From a checkpoint of a small mixture-of-experts model trained on Wikipedia.
Training: 517M tokens, 3942 steps.
Below are experts of layer 2 (counted from 0) of a mixture-of-experts language model. Rows are named router (the router's row for the expert), gate (a neuron's input weights, with its number), up (a neuron's input weights, with its number), down (a neuron's output weights, with its number) and show model dimensions 0-127. Each number is 128 + 32 x the weight over its row's rms, rounded and kept within 0 to 255. Numbers have three digits each.
After each expert's rows: a language model's description of what the expert responds to. This comes from a sample of Wikipedia text that the model never trained on.

# expert 1
router:134092142132158104138135166147142141158124157114091131098099107098103100133147109073198165144142138114145133194125136122139134090112104114067139112129107113115168096157121127131153148105116169167108170116071098143166112151075088155165114100091152122144107166210128146148139132119129133107092116062108126156103124113149093092104126116095105067100144138172127130148238090179117161144106
gate0:163123164110096100158151054171115110059116173100167121078148118141178144120154149120151162152184119084154155145161101106170171147108172088175123123032127050098078077083109148119066125117082141103184093088162107117129159060159127114166082128168102136144147155162192092136173214109155139168122066118135124130121092122146148096094128150105154148122140139107083094115168165115074121136097
up0:162093168111085105183134102135172114141147132139074125158132082099122110088142176073152127110084154075128137159156097054074173133096153117103123093112102117125000161117150158122054115106128102122145147096151150188108173150116127166169094159105134098166153140141147117176122166150157094122170172129122176063119041163127185129126128102076175097118127131134128121134094162108089117085122
down0:154136092100144161111149163103145132179149066122084184180127170172153159133093138090177099110100084180145084147051120125175128124135104124100140135144083123157138174117068117131140151156131128119135169169167150173084134143124120126187161148156063175204180089116119079121106151149090121129111133140148144086118094142212150137105122117073160110156133109127134195121131106110193085111138
Description: Short first pieces of split words and names, often capitalised, such as Br, Ar, El, Me, r, and the ever in whenever.

# expert 14
router:052138104195067159193118109089146108089099130087111108106113124163216141177140111128112136108076140127143126151139111223187105127141140158149150112117201150105129147142103132128131137076143128133107128144096100097082160114119129127105215147068142134142131071082114126076148117163081092147120101133071153173124144075172139095144129122085101214159141132147149098137166126094158145086069
gate0:153135126126057133138124138128107103112093119125087088126093141148101066080101124119138178159133075077153107113100108099126077063129135100128155065116135115125138078114204114161098152096131146120071177123078089211138127084162126094153134120138128201138084199096175116095076172108094112140184123132178122095114124113117069143124181121133158141152108151158168182150122086160137145124119
up0:131121122150122109117146144132116110063113146119088094153113146103123118067103159148127148188153152073136162148117107122082111093126130112116119029117138134191143100130159141135116134093072147135099108150054168120138142095157139146170128106204119140153140179099131098092114159064144186152175110083171137094123124139112151127122128183137109155134065089178143142150103141166160114154131
down0:056061077155123144121091113172193155151175094116143135133085107107111166136116182071131144125115082107122114111122102180159148143139136144188103160175153120119129092076143169143141130070165118137120149140142143131122144121130118107180117162122194101194144103055062077105118131078129190110164122125125126095084136137089149200118155153121098101110139124120154088103160188181146161178113
Description: Prepositions after a participle or noun, chiefly of and by, as in Preceded by, Directed by, son of, developed by.

# expert 58
router:148098088111158170156126147141070110134153156143098135184086040126138127072096140123152128119137139105131138147136067070078145105094101130153081100114150088121097062151091115128190155111118122133126072104143118134157159120056130152059060114162141088102080189095131122166169159042182170092200129083090152139120151186146144129088144142168131120100140112106105137091144151169117117146111
gate0:117143099095065165205148073139119118233126086098118191110128175093179125146128093142102070093108148189147139076125158163187180076104136096126109064118069130108184143092106103121131130179113104102104121114095141167157142115138103076089164141166120110085157140168128210081162174142118119157125094129133129101178128133082110166173119177108132178180167140141178068190132122084185161105162
up0:115103133158143127102095159086153150031117203156175061143111074148081133119172165130143162160110073109165174193136135064087126142123102152119152140080209171106109160150173143124089143123140183117155167169117105115063135095121136117177126110137105124174106131137106105103087132174179141127146121090113112126104112135162197101141142109129075088034133098078067181094105119193104112215108
down0:119111170114108137109100111173139180071124097103162120087200176140088125142189056207089177107097105140159215099036155077116161121111138141091140105140130156158148172117185125122177145131127071093145083097177129133069087127161099102142081118121147130153108161083123120157157155093111150116138132142100168137085103131062097034139133150149097155172148061069141137171139113115135112111174
Description: Year pieces and digits (193, 1960, 2007), words like old, final, former, original after commas, and CJK byte pieces.

# expert 13
router:160127106111156144111109183153140134132082122137083140121114202193146129061144122138130121185192155161146149176121065156129080106110145109118110122085107151210073107118121141143176154133162164196099136105152181116088109175147151169116160132150104087061101095126097088141102148096150112123093132090110121155128082176092113168153157159140155141105090104175181140125089119099164168114095
gate0:121112151091131116122131137139164109121094116130130124149088129079123120111089132094104111204135074134154099111115152127183144107129106111084109097168144104122099086155107129092100170126108076122082174135094146153180167140119078147085156135085164078133105141087148130133184119133115142132119150110058112132103105092125077172176133093115130098096154080093107069181142078175153122086080
up0:093143128154124133151136110137106136118158127112096130111143169171156163155151117147147159051143142090167147141100078123093195154120142134165130141150123120157148169098125094154111068097106135142147087140133135151083126114115140106089134101126091157122091096086127129133077124098124091122123120091200182167169150143143219093118146148105101128196093128146106125083115121080104114126154
down0:148106102167124139134106090133203121133137124157151158126164136123145141101177191127090144030171100150155113117070187135118158133165193134093154135089159112091087096119076109129157137170153159105164110118171119117044136110098122118102174144176100113104129113091101085110174113169137142107180085110148174114129111104147158125146138096057137184117100073107122105125137106149116054204126
Description: Field labels and name pieces in sports infoboxes, line-ups and tables, such as Title, Position, ===, number, round.

# expert 11
router:135080125138109093094149097099092147125155143105177173176144184162164159166161049119101139120141122107159038132159117120174163153126154150069166121131143127153161177125090112140084137131130151129151114172109149139120164084133141187160180111133102160184189145048122125117160095119090062164093197182127148117108121159214145124161108183139096127106078128145123081162125097082110130111107
gate0:144122145169183091161129076102113135105147125106147111144139124141092137134135172130098121123114148103129121089082121128087099162130164138093092100134129234152116182095134099198149131144137138165114114150171153148145119139123125096090157187082130075110077181106158165102116139114104211092143164063143079127120138110162109140173136103107098103098137161094159097064147180112083144151157
up0:112128116172096154107105123178153071057161063157111159117134151123168114145115094110116137157143127168141120147132178121161157130136119101143141145095097089118096124152103163076126111121107153121114128118103155107117130091201130193149045115118084254129142141151134134140140116091114097083126125171115161121149130144135111147102115123121152121154135103168082186184145119151112154135114
down0:118100178171125167092150155179169141109135146097149130130104110095196111134103108163108123177086087114152160134093113111120165100124125116117159118121121091202157093099149131157121099055158122144154130075120091110110127157152142115082177131110196094106111085149194129128111174134107127134128096108115129119133107112089135159189182131090141132047087115129156166140124155141114143116170
Description: Determiners and possessives, mostly the, also The, 's, his, their, its, this, often after of, in, to, on.

# expert 28
router:105129109134147144099186175147123120110122136121116126125066065129125081126090186110139093107167073110115116059167102173142114116126151097095132167106096141060145162179149138113095095112157144091143132102088125175171089109130143122126139197115118090132106115141116154124119100102116131107152095158083093199121086169120172099098145165117104078130144089162158191128144142077124094094120
gate0:087065142113139123139191097114085122136115119097164099157136156124150176169152094150098173119137178172109170096181125115099197106090149172126127111099124151072145136116068083174061156102081163137134135116126143117136113165192137082120149134155100145151084111131104143164124115126179149118089150165117123137135158112129113209095147141100126105078104061130088122066091159096117191102099
up0:186149154114106102148152110142171137112162127114066124143108150153097115088095137129115097168195076142156134117087107178119109131138120094096155187065129126154101181084126185137124112067134093150142149100097126142102168126156131128177122112111134106139135136117175102092150121197065119159096132109158164117096076159073137070148085183130167168119089158143113170163158087106150167067184
down0:113152153100145087096137151197123172140176116144160215152162102233132158187074142140146154103154138155138107148106124105181090111079186169175105137127088055114144137043155111185117162112158126128122104175102116145095174188128135141204180082115102106142190087084118071151136146095080037103198069138156120067129115104109103134132108147121107102110112126104193109146090162092131083119088
Description: Short syllable pieces inside longer words, often after an s-start (For-mer, s-um, ses-qu-i, res-emb-les, Har, reg, eff).

# expert 4
router:114171124127114170166111089144160070211114127185085161130119109120117071110124150142118161122046155148175179155074130120157133129108138130188093173171174158123137171086125167133042103099145142147119125156127145105126177095124144157192093159135125093081135081170147119106118129143126146193158129114117025071135140088079139127135104113143147130129239158134171132167143130168142138161116
gate0:137132179081158135147103137126142117129108220145185122124163166109094097145132169143129054109106155115153171133119184136122166100174125159125133153127098077084117142164122120134179143161164066111082126103134102129172115122095124155117173130141111097155112161122151142156129175179120175115179008143085107185148150109127143094168109135177122168107163154156119096159160071225147155159147
up0:135135097167140100131142177140106093145144123124031163163097099129200141110097131114154148184139136099130163137084084143180072168090142089162122118169108165139119120110070126095135109048111141112117127176084183157089104139156136094144129135156160140123109092086137156133156073094125108156153190075181198068128095128132109201126148086069110103184113111115110176103114187074098088112116
down0:172127075112126130139090146121180122157103149084208129069094120154140120095113158150075132154150121117133178174102085138139141173123149169172171085111060124134085191139170091117097177111163114055188165120121139131086108119090171059115114146084124168130037118125170159136106069145140141105154115141112130118183122189082122068111083184066142122085177146093107098120144112114069159103121
Description: Single capital-letter word starts such as N, R, K, G beginning names, plus N/E after coordinates and Greek/UTF-8 byte pieces.

# expert 10
router:183161160175158152130113188151128107147123148132150181106110094124144149152121158134131112151131097113100149100131163117105115101123114044164106160116111172153101135151131090108121184154142166118067116083131197140071145170087085151072062101126107144150149195119136173144089160133099142060172157123092081117196113144134125167135080094144122123113097134127100130116054128143121143142179
gate0:134103106101121166132107081152160131167176090107094097112126078126150187120133140085103118143148142130139080124171138079048097150038088119142124124077121157104117138121136116136135086119105135147127141118152142214110031075102080099081152134141197097118158138129095111097087145149135110114142157202135117118131087133089128100145114092126096108061125180169138106114112127139101149076089
up0:112150135160170119121194184106112165124147148097148149077120119156112113137126133104110137129147091168173177127138125140187140173159155124077138108126118071137121125146155130096131193117103146148131112077079177075127114201103159151145205171132190156123108120184135179145113094157069168115104136122101179138134122140156133161136124159164115148142167115150153170150167118071067155097153
down0:194137175118125131157134133122155082111144112117099117110083124154096152122210051167122134176132109051150133133120120162129154122110134120112151177138129167183097076086087165086146148120153152094116104150102132162106149110096117157109088147136118140162133160040216100136059105140101125186072149156127112129111151059135092164166134123148140070132113064089046123139146222124112092161131
Description: Number tokens in dates, tables and measurements (June 12, 802nd, 61 ft), plus the word New in names like New York.

# expert 63
router:131155155171164170119142199155060115151114124071128109114121139181115077079159187108131169071134185166165135159124157117144128182134141162175085142143149103137084085094085107152120095115182105127109125064135097072133127096167167079108102141101116118141092181124128073153141150102145195109174100132119100137134147086062119114125146085140109073163152116102162123117078133108115153082151
gate0:124124200076108139117135095123166200127124187154067066103099121124138108112133116104159036124143126102063131179182084217118037180052157161124179148124141168157074134140089111156112206143143150149216181115153180118112139080126160118136163158100139096134116137058117112127125155193142128106140137106145186145145177096110114148146077182052182125096076183144184116148100102086132121182118
up0:162128172080054134070126102133143098160128161162096120158085127108151136132126090135168068163128114159084117077090100231143074181142124092136136130134175209125109162132090149159155197128112190143175159165124172139136164217110080148112160131082110127038129128067105138119144169156163135074125115142178110133080143143106105128166098135127146061106133156111127136133125149142158135160132
down0:059082126085162077099143111123127151106122105107120185121152139096119098097192146131180082097148136127173197146135079133092073182091147132131097133138121108150092120137173090156204151103146197151167146101097036138116114066148110154083109122154129109120129097140076125128155112145156130137127122163118105151158151071131114147184180095103180114124121164086174148116115132162188094188019
Description: "Born", "birth" and "Died" in personal infobox lines, plus single initial capitals starting names after dashes or pipes, like M, B, T.

# expert 27
router:151148094088149165124131178097072109140173131088108085124154132102136165119120149134163127149176133201131212094146135132157077135159141082127079143167144129132064087106146082160169070185148128142116115110141131154109113111106122134067049133165115090123092162129154138096149176145162174132168107109114107115152171134159146088137163104182111120084109121070103130108098135150148144142188
gate0:084197121118139089118111132090093108099096101128142104105115179143160129132056167157125098114164099104121107106095187145097145133106115107117103169109062094159108104135099162128104102109091072184158129184086137053151149124152169122100147132152144127100117147064091141128157095085148137071091155132164121114129144115109135073115147123073075166198138103103124154078118137103133088117141
up0:133120229100135157133107147157148125127178148121077166105155054166135108146147087156111154145116099169125127067124100146068110170133159118142148130139157197108113107139149099153113188113157094071124120115133132196125092175120105142113168111108088167155101166132135131138084122149141149142156143112079153137153123130129172172172092099095150085182132156182144110101188084184097171177143
down0:089151171146117147103105104135178104171101112114119080137160201172127150196164107087128160130091182131108151152142072135086134143117113128130155162118140135139166150138161098148141167116137128128138160180095142155165139168082201114129110132141062131181086117189152074104159130168118142111165124107143106150124144142125187171069177131095139090138080124124089127116114118126144130117144
Description: Years and month names in dates, section headings and career spans, such as 1995, 2013, October, and final digits of years like 196-4.

# expert 60
router:124126113133068111168196094066121157115125132057150173143113199153182174187082088131136121126103126087195096137154168155154140126113096158071111093103155130072179159201118115132125180077092121122168138153102133113139146102109140123161152127121123139209157086079122093137156131097118076164112123151096143125124132160149149162144119154114107147116121141140127088151150141109113128093087
gate0:133096101143055158145112092132113056132160122155164194143132142115078178064096131120129103108147110118116132157082111136147106104120103140080191137191143121152151102192101170118124152151123148104110118124117103203111120148147158147154112075117096122153156122111132103048106118070104179132118174147085123123133120150197119117079095057081113255120197058105154116113136127118084114104152
up0:100172076116122192098128114077167159148073107113174117125064136054128137141097121102105111131170102057116192118111161136151065142127134123178112131153146176108146213164105113137153152144134099079139117185085111139134125131153122168143125075156096121126138158133125107049134130100113144062071102094125103142131093111102090135138116185116141152075115102144143100028150126084131187153133
down0:154158090134127113059153121170141122150156169098181125131075137070196151077081133128168069138146071058123134127105132118145137134143146110042172117058134132146103134128108110182156147145102153062140097148126129122218100122145074112079133087094086158146110153059067173139200126114099142152117135100126113106098167125073088166096102100114132074137219161146174121119121172128134158133130
Description: Connecting words of, and, with, for and possessives its, their, his inside noun phrases, e.g. "a mix of", "founder member of".

# expert 30
router:132185170103130111105142071165104132212182089070132166192086093118131130140144166142121073095081096172115078126119135114126121139113151164137107101159149131117169132107072147092154055132172138117154134149172115176143088155121141106045181139157123149132136119115127165147126093123176150081119145155142130123160142138114081128088129110149107085086119099130134163079133167102117126108166
gate0:100118075102085077108119157154145099125132159121127182152066122135150132157112156129138145125110142124083125148087144132162149096131121109155154109140153157166115159118137130120123111048134147101172143089125095112146150134085119101124199126071122139149110133115141163134179161122119114096148100178103070153158148105133129088147116106109085076112202107136179124160138115118136187148106
up0:126091108108088113139129101163151117116186121110152133131115108149100129138123077158091111151096134146083060162153120141103171105116121194124178058166156072133145121115090156148105121083135121098099093166144065162183151134124080198174184182072171102120180154143096142135170135115172144124152131150178132132127121091102126102136155094187116094085180139118116136136135178057086137093134
down0:142133172081142118158096118089077163134151092115132079143152152195090158077136082105116129141140106080145100179099112147101105209168142102135123125123170099190110099172101117156140176113173084153101148114115113131088094174112079147164166063083154108183164122060114109105145137144085190120063155070132147134101131108135135127192163124207119128156174157190108181110122150144096083145103
Description: The piece "id" inside words and names, such as Trinidad, Lepidoptera, juridical, plus -ian and words like Public, Canadian, David.